Below are experts of layer 4 (counted from 0) of a mixture-of-experts language model. Rows are named router (the router's row for the expert), gate (a neuron's input weights, with its number), up (a neuron's input weights, with its number), down (a neuron's output weights, with its number) and show model dimensions 64-127. Each number is 128 + 24 x the weight over its row's rms, rounded and kept within 0 to 255. Numbers have three digits each.
After each expert's rows: a language model's description of what the expert responds to; "mostly gets" lists some tokens that are sent to it at least half of the time. This comes from a sample of Wikipedia text that the model never trained on.

# expert 28
router:163138122153138165141091110133120096079145171118136158108123118107098135160184107119103156117118103142195152132134151139084135142107160118111138123097146134089118129174144121118130145110157151
gate0:103106131091120126151144101135110159121158167116102115108151178120110108157135115140101100126086114101135124106111069143134107150100120163092147098119084127128153136136158130100103169126140151
up0:168098107130084133189168110145104144154113157126087133103133154102093123111138119142121094136131102146102144128108130142145145161099109150130147132163084094131149150166153126124110103127165123
down0:119181101117151158125077085134087123125145114162123132147160117163127139129078116102164084089141117113092119152189105145168153158112163112111111122129111129130132161148123094114114122108110162
gate1:121122113107106093106072164127117115144163065080147131136122150123171187120121127115077091101115141085130128124127096124107159085129131136112084161140120140104156139101106114064140131094118131
up1:182122154102125151130206159140137117137106093133116100121124148142108119142140135153111104116146139117138098129141142160114147068132118107107118128127159134163186150107111148130089138084091144
down1:156108122157144157068184134178141108112146125154149127111141076107128142161159125144106122117110187144151140172138134116147128129127130146143120144144140132134148110136151132192115143158137123
It responds to: Capitalized word starts. Initial capital letters or first pieces of capitalized names and sentence-initial words, such as T in Taira, S. Hugh, No.
mostly gets: " P", " K", " S", " T", " H", " F"

# expert 40
router:161146132144165151135111117084146124124140166101121151113115131132125117132144116142128135114097088149137128130095124167118132136102148111115145134110136150081118143149131134139102129090189139
gate0:081121126093166161132104145122119130075094103117138111120159128121069105105120138154115100169134114156160142112168121108160116110133127141105096102090155085158117154126110129140161126177158128
up0:148175142128186077121123159108168157143145108127146158103137116142112166168133140179134096118152111133146126108088134123164101122121170153099092139141127129135137107106126138148137126133148135
down0:171124154172135137115130134114089117153137123127160133161134125151110110171163145099151097136146098098104137090137178116077180121110152122138128090149107106122147186116134120118119143139115143
gate1:092132163192122110120111095103114116115194129136107137120154115115129144164130139101141155140166096134113161110157124127128131179080138144091115127144136117106138149131131143091155115120138169
up1:102107144150127157110112110102167107111152142137106130093135104099119161145121163126133125142181107101137144126192129143132129136082089101115111142133130157125116105118112132102131148142171123
down1:144165146159138090112096093144121115136150141104147148152109132101124116146152101170098095134113106141088121130109126091136079122139144125157141123118142124142160155173097161135176109092134116
It responds to: Numeric table cells. Spaces and signs opening numeric cells in statistics tables, such as +11, −4.4%, and the blank before 18 or 2015.
mostly gets: " −", " +", "^{(", " .", " TBD", " —"

# expert 24
router:212124096126171127167094091109139096121157156103124155101145101116109131175162111171118116110120095126132154167127156155107140149075156115090134086120122147136143103131187132104098138093148136
gate0:134122136105082076159103107133115144114098127113135126127137129151094115155128141106148156132139125157095155150126136114121116112129106158167175112126109097135084147126119113109146118144121134
up0:100138134135088126193107144158121118092121134122055112140142134153107078088134123122152158092140138128141119163112089089152132149152110171094120104104142101134138117121164156098103175121128153
down0:104139142140122114156128102091156100117171133134113140111153141141156140107160124144133123086105128121129133114113111130126126133109135095057133142133133097160110121129115111119186144123116133
gate1:082129101107132120094110134085097142166149141114122118126125200133156167140115129145120117119127147159161084132147103145119130119169138135136142110134108088120123120146147163175141089158113145
up1:109129078117170096123157114137144126119124124109143140117117161105136179152144111116127108146152126113149073119140114123132152100157121155146089149137077154129081096135157091151142096157090098
down1:143095141143157167132150173189133123092132085133109125145077147124112130129102130157134151131116114144110114095106118123166102132144132113127139139119135136113121167158139143099148086098114153
It responds to: Plural and general nouns. Common nouns for people, places and things, often plurals after in or of, such as children, countries, students, water, plus mid-word pieces of rare words.
mostly gets: " countries", " areas", " woman", " students", " conditions", " Africa"

# expert 43
router:145146097154151144110108108115192104123147138107128136129123140124124112139121078190105143084126091171120148141131186135129122164073153101082179118096112156102120129124141156149091143113152140
gate0:109102137116147123139117102134177114144114103153109107094121087115141123153162135098124147169158104073169171111129144129135096132110144135098146114159148116104098150139163084090110116164123170
up0:144180135142100124117124184159140085106138126145058149141136125134138099146127185108158158138151150162128151115100143140124154113102111101147098111167112103108127117084136143133097176111141135
down0:154107112124107138121164130100140121129104147089145207121127101105117153125136107158124146104164102120108142145106142165122160179206084125126103141137120128180148134139135134121140109134132146
gate1:108176103147147118139099094168111124130125116141113145118099181125124102096118059162120114154169141142119126078146141114130186134143140127118174139147129119111119135130152126138096141107089109
up1:115143170177141156086110117146173104124119116100128128116123143113115136091116108158132126176167150114118112096100134123127184134149139139110139136144120189099138089118101112174145138119104127
down1:150129147117157124101136139136138104113136103152134147123107135133120121066143116119140061130126126110129108162125111106143143136159164102169088164164170098133112138143130168144095125159134097
It responds to: Infobox labels and ordinals. Table bars, separators and key words in definitions and infoboxes, such as first, tenth, municipality, Length, Votes, and a in is a species.
mostly gets: " ·", " JPL", " %", "°N", " largest", "|---|---|---|---|\n"

# expert 44
router:131127082131128130141102126081123125118153158094147149145111091111114125131162090145095126117100075124146157123139145166095164161077155103100144121111151135115127148131152118112133151112170161
gate0:135133132144090148105148187119142108152144148134133124138095136071118138139124113143144123097071092094129118131130125163180085122109177151126124103130099120085119164147101118126130125166157122
up0:150150117128148131116138112162092133145126116125128154138134130152136126110103095098118123151162129156099126137157110141115198146114096157087109171127160117164135100111153132144135113088132155
down0:132134101091143151140130127110125098118134159146106191132128131114117179120096177100159127115122150166187145103052143142102173115127162083139143106139101144130105102173152124147139105127142134
gate1:129131107146171118084124101155118141157137114130112136105135091155106117150136214112141109089105124114124084120092144117110141115154133173104149128115135150091081105150106140109144136142128110
up1:150097164092125115119114158108072137131134116123141131134162147133078105104123091097118089127163099156175144116105139151116135143134154145142114172165137125146175079131153116119112155098121094
down1:184103096085102133111101118118113090119164139115142098111175098162096116120134115137119130149134140140120171126119152139100108170121099167144103101151127131131162114103151107104152143117144145
It responds to: Clause-ending commas. Commas, periods and conjunctions ending clauses in narrative prose, such as used, leading; denied, and; but; because.
mostly gets: " but", ".\n\n", "\",", " because", " while", " ==\n"

# expert 22
router:170147090155128141137117113109158103092154138105127171076113087066079129138170122143143151125108104146115152126100172177081142111110156130076129101123117151122130132141133127099122142096167158
gate0:115125106133092100119143149110132109156121160126121108111145102114079135121107116114124201140138143127113101153099110165113142088132109135120128157152156129101093119143144118132132123112110096
up0:127083166130136118110148092087105098087126128121088078115134139128127150122113115089139072157145123128086162088040138075141153112142110129098099151177106087150120111077160143142157095115103134
down0:132134119140104126164082107139158156156079117152111089144164091155162103148185161115140104149125117103130133153119141119135119140145110119145161073116158137142137139134104110140156139116130124
gate1:141135194122135166154123160145112117120151125131118122179159130171135156117075144141080125141164143123097151131171138122158135125143097110156123107148134176161115121123110117150099149085132107
up1:101064100125102090090114132146101145116174141116092151115102160172159134127166128117150156109144119145107164114114110150066149116138119137191143140158137111127117099135148167141154140163154107
down1:109134131138112120125147120113124109127103141135133096135120112093131126124165133111121099130103177080177120097144151123171132092133154113092094114144136125149090140119093133145102117126126142
It responds to: Mid-word name pieces. Middle fragments of proper names, mostly non-English places and people, like Sa-it-ama, Im-am, Sh-ant-aram, plus Angeles, Vegas.
mostly gets: " Angeles", " Vegas", " Haleakala", "van", "iy", "ck"

# expert 23
router:151141116148140148178078133103154116111147136121157155125110101113119136155140077168094126097111142143149165149104153127125137126111133107099155083118139139123110132180152127108094139101175159
gate0:137119133101110113158132122134129181115138144131128122147162151167114112109124151154138131176149075146109116087137097160131156138124143134134077123142132103120096156118129131105089117094153106
up0:155147143126109122126110158146146145123142144108102162123161107152142142166134160141136162148151107134105122142080169119138084124167131144154181137151096082122166133127144101126142112104132131
down0:141108155122110125111120145119137093145116129083147126154108141125115114153170132127112165114141149180085135141127164115117113118092143141133135135097110079066118117083110124143099121180111123
gate1:101139115070139139117142134127139132137149127125099123174128141131112139114129152187077124136092087128160133149130135105105163133105123114142142150123119110118094131084158119118098136112154118
up1:135124171129136136109146118140117104126121151140098172122134132137144116079134146127102105136114120098140106119114136138098124176135149111155184131105096148153126142093104113080100161156119145
down1:127099151119167112113143111117105132131124115105141114148161152098077117137119150126110091086129108167096086103147140092139132145156108111172137128152125110149136127154109121132203147135114127
It responds to: Digits in numbers. Single digits inside years, dates, scores, coordinates and population figures, such as the last digit of 1856 or 2010, plus century, million.
mostly gets: " century", " million", "–present", " pm", "″E", " billion"

# expert 30
router:138152109148131173175124100107134110104157126106141169108105116110135102156151088144111155122122101140176148151097132154111117111078161109124131118130129137115124151140150149123089174110119142
gate0:115125069126165153091115137153158140110125150099190175151108120128145112114113112128079104121117166138163137133162138127147152102150173141140155114089126145153136112099144122140152156115124142
up0:111141089144080171107140146136128109098100130101173139148139123131129089131150131110091144155168154130115149132118132112078104093143115114141157090108161116101129130129153122159126132114113127
down0:122133121138182128111129177150119148127125111129121128104136154126128108093141141122164080129132134131147144089118106135114101097137182145126093107122129106144145135158097133149133135132164116
gate1:119122130151120159117139124163066123147155110129126145136142135177141150125119146129128118161104174138179110050120082127110146153128159192096146137122120120102120139122123146131120083120148111
up1:139133112116144118166139109184100131155106151120115169144119112129130159141119091126150153139174159133145134101155118120162127141168110137117075144123127137136145131067111104090144129106112128
down1:109143103118144129163119138117167129099110102126059120143089137113121160139127151106152126092153135134134167124072167129143153104134139081181099107124099129134112059149118132118119159147107097
It responds to: Date numbers. Year and day digits and the space before them in dates, plus early, mid, late before decades.
mostly gets: " late", "9", " mid", " early"

# expert 33
router:132150132149122151169117118136164129116144159088116177099107126091129132141161116131100151111100117166135144156118145164101131122115151123104161082108143164087106117155158135100087179132145165
gate0:134150112139136177094142139076124111127131202121107129125158154082098151142148093156137143110105103102154111148138118142185139127145113125156177104138110166104149139124100138142133106151124131
up0:119093128155130076107112119132129143088137089182115133147079118134111121075140143110120110146114142140104077116149148091103127145099135147128094118111104127090090108161157142144101154119117126
down0:117115145145154129129122090142117131119111124158117119087150128110168147154112077145096138153087145160156140086131156146130113121084181127088091088108101106150124110131133133129151108124105113
gate1:123143143135093161141111136126128164114101069157121154142101137124109120093184151111154138159166134148119121133101137062100106139133147134097134141157177099100101129155122109113107124121113140
up1:133151086102128116171138109132082137110142151122115107137107151085136086123142088101143127142154115159143137098127098089120111160155100104088080118136131106152123094121133162161111104154141094
down1:137120157180118147085150075120131148104116148115125114134142189141113126102142165122136092117141118108141159140139096146171128134124080102112138118109170098128107108141147138066157182103129146
It responds to: Mid-word fragments. Middle pieces of rare names and Latin genus names after a capital letter, such as Cl-ow, P-il-ocosta, t-ann-ery.
mostly gets: "anco", "arn", "itt", "uck", ".m", ".C"

# expert 2
router:132131123142143158137121121081140126108137148068137130158104113084091127128134080150092159100109094128142115118142164151076156158142166111117140129129148119105124175145161146100114113109142148
gate0:136173127141107148110146164079142108137144093133157156114092125096141132152144135122156120153086145101103120098109090128147110107096150131171095133137110143123127184137106118137145137128127074
up0:142076118103124161120138136138142108114144146125155117137150143129102112117126181070136091124107124131146139131102107176107108105149161119146129131094151120148092133159134130153129140145131111
down0:123126089164108154126100117145122168144090134101075138112137173104099094150138202093129125126124160167107156131128111099151097129164069129111137124163113156091130121081114145123117092111113107
gate1:126094103104119087096129093118085125148132137125117117107149132186136166106146127131098121119115123164128136129085105119129045157136110146119134124101136141122125128140153131178132128163129149
up1:151058115098156084167125127103132102116086082155112110141093121131158122134147117141140193110116130101171146143107158109138160112153130135167082144109140118147125155138098151082110120107129110
down1:108137139149095122085110082136148157109104104159158111091169099079176117147099123152154162121092096111160146095095101167156119124154121125119119155167111152083140152138103113097177135129172139
It responds to: Clause and sentence boundaries. Sentence-ending periods, paragraph breaks, commas and clause links such as but, while, however, especially in biographies.
mostly gets: ".\n\n", " David", " However", " Robert", ").\n\n", " William"

# expert 26
router:148131101142136157186109108096152105116136126092163151112141113127122132142165095175107117098112109129121175165113152147112119119107148115075140078102141147095115151148125128109128131094178167
gate0:114124123169149145114155123138123109144148137114151139116172143111185116170136115121140093108139118134143141142124153137163108103128135137145118140139135128086171111144148101156185148153077127
up0:120103131145138120191153110136103135096130140164147153145063200112133094140135156132080121167117071117171111120130086110136153153137122159165106114111138115130159119159109102178093148104180075
down0:112118110121149135124140139086129119179103105152131122137098118116155075107133116129127173129133128142109123112136132155094125117125128114103118138145144123173100131122117114127141130182129171
gate1:141129111156138121147162158198162115133161115183149134087113134160138093122119130090112130143128133111172103094152078103163166138142116141114127167140155091175131130139160109100180112105132119
up1:144102088128137117156096111132140164103113151135105115132182083125147148114124148117100099138111088097114088141114069156142148162120164098139116126118124130165130107151114126072128157158115111
down1:142161147167142151108125119140116138133133119118107121113132113108095115137179100157130130124130140159151137097130134132122138121111163139128110149119154125119145111104120172125154091137083108
It responds to: Digits and units. Digits inside numbers, ordinal th, and units or scale words like km, lb, million, century, °, in dates and coordinates.
mostly gets: " century", "′", "th", " million", " pm", " cm"

# expert 21
router:140149133131137159125118136127136120133142188115163162123116143109109109163197093123090126098125131168150160146127140142069140106100142119109166111109147134105139139137150148108095188103129140
gate0:146130094160155112145137113095142150155126108150131116084115128145119112177098102138123125121109121136116111117150148130108110137137116106142152105157146133097155109140149114133120155145131116
up0:112150154120155160130134172132113097139068139119107121143136173097112090166143089139146109185136132117178153167142103135123145111130132125097125150134144091136103122137115128128129104129145136
down0:122147189152085131132156089113133136138144114117102174115154087104113181126143148137106128118150140136075078116165113127089123144130140152120146166141154120140169119113172121159134136127103112
gate1:161159121136116099091071114135117120095101127122144082145141119101123131142132139153115162131168111141194141144107147132100126155102107156106119110126150133145133120130108149086115131127114136
up1:122135131134100115131154141117144112106109102126147143161128161151148135150083140124158098066081108112105127156132089096117127099097075126093153144123113127165140109151103154094139128164110112
down1:165136124125147161129073153131148090107106153141148097084140137139110142097155161125105142126174096100131150114077123151119128164116102149144146079149070142158125149140119139119103160085138121
It responds to: Word starts after quotes. Word pieces and short words right after an opening quote or bracket, in titles and names, such as st, Rep, Run, Co.
mostly gets: "Rep", "ʃ", ".g", "St", " Volume", " Dem"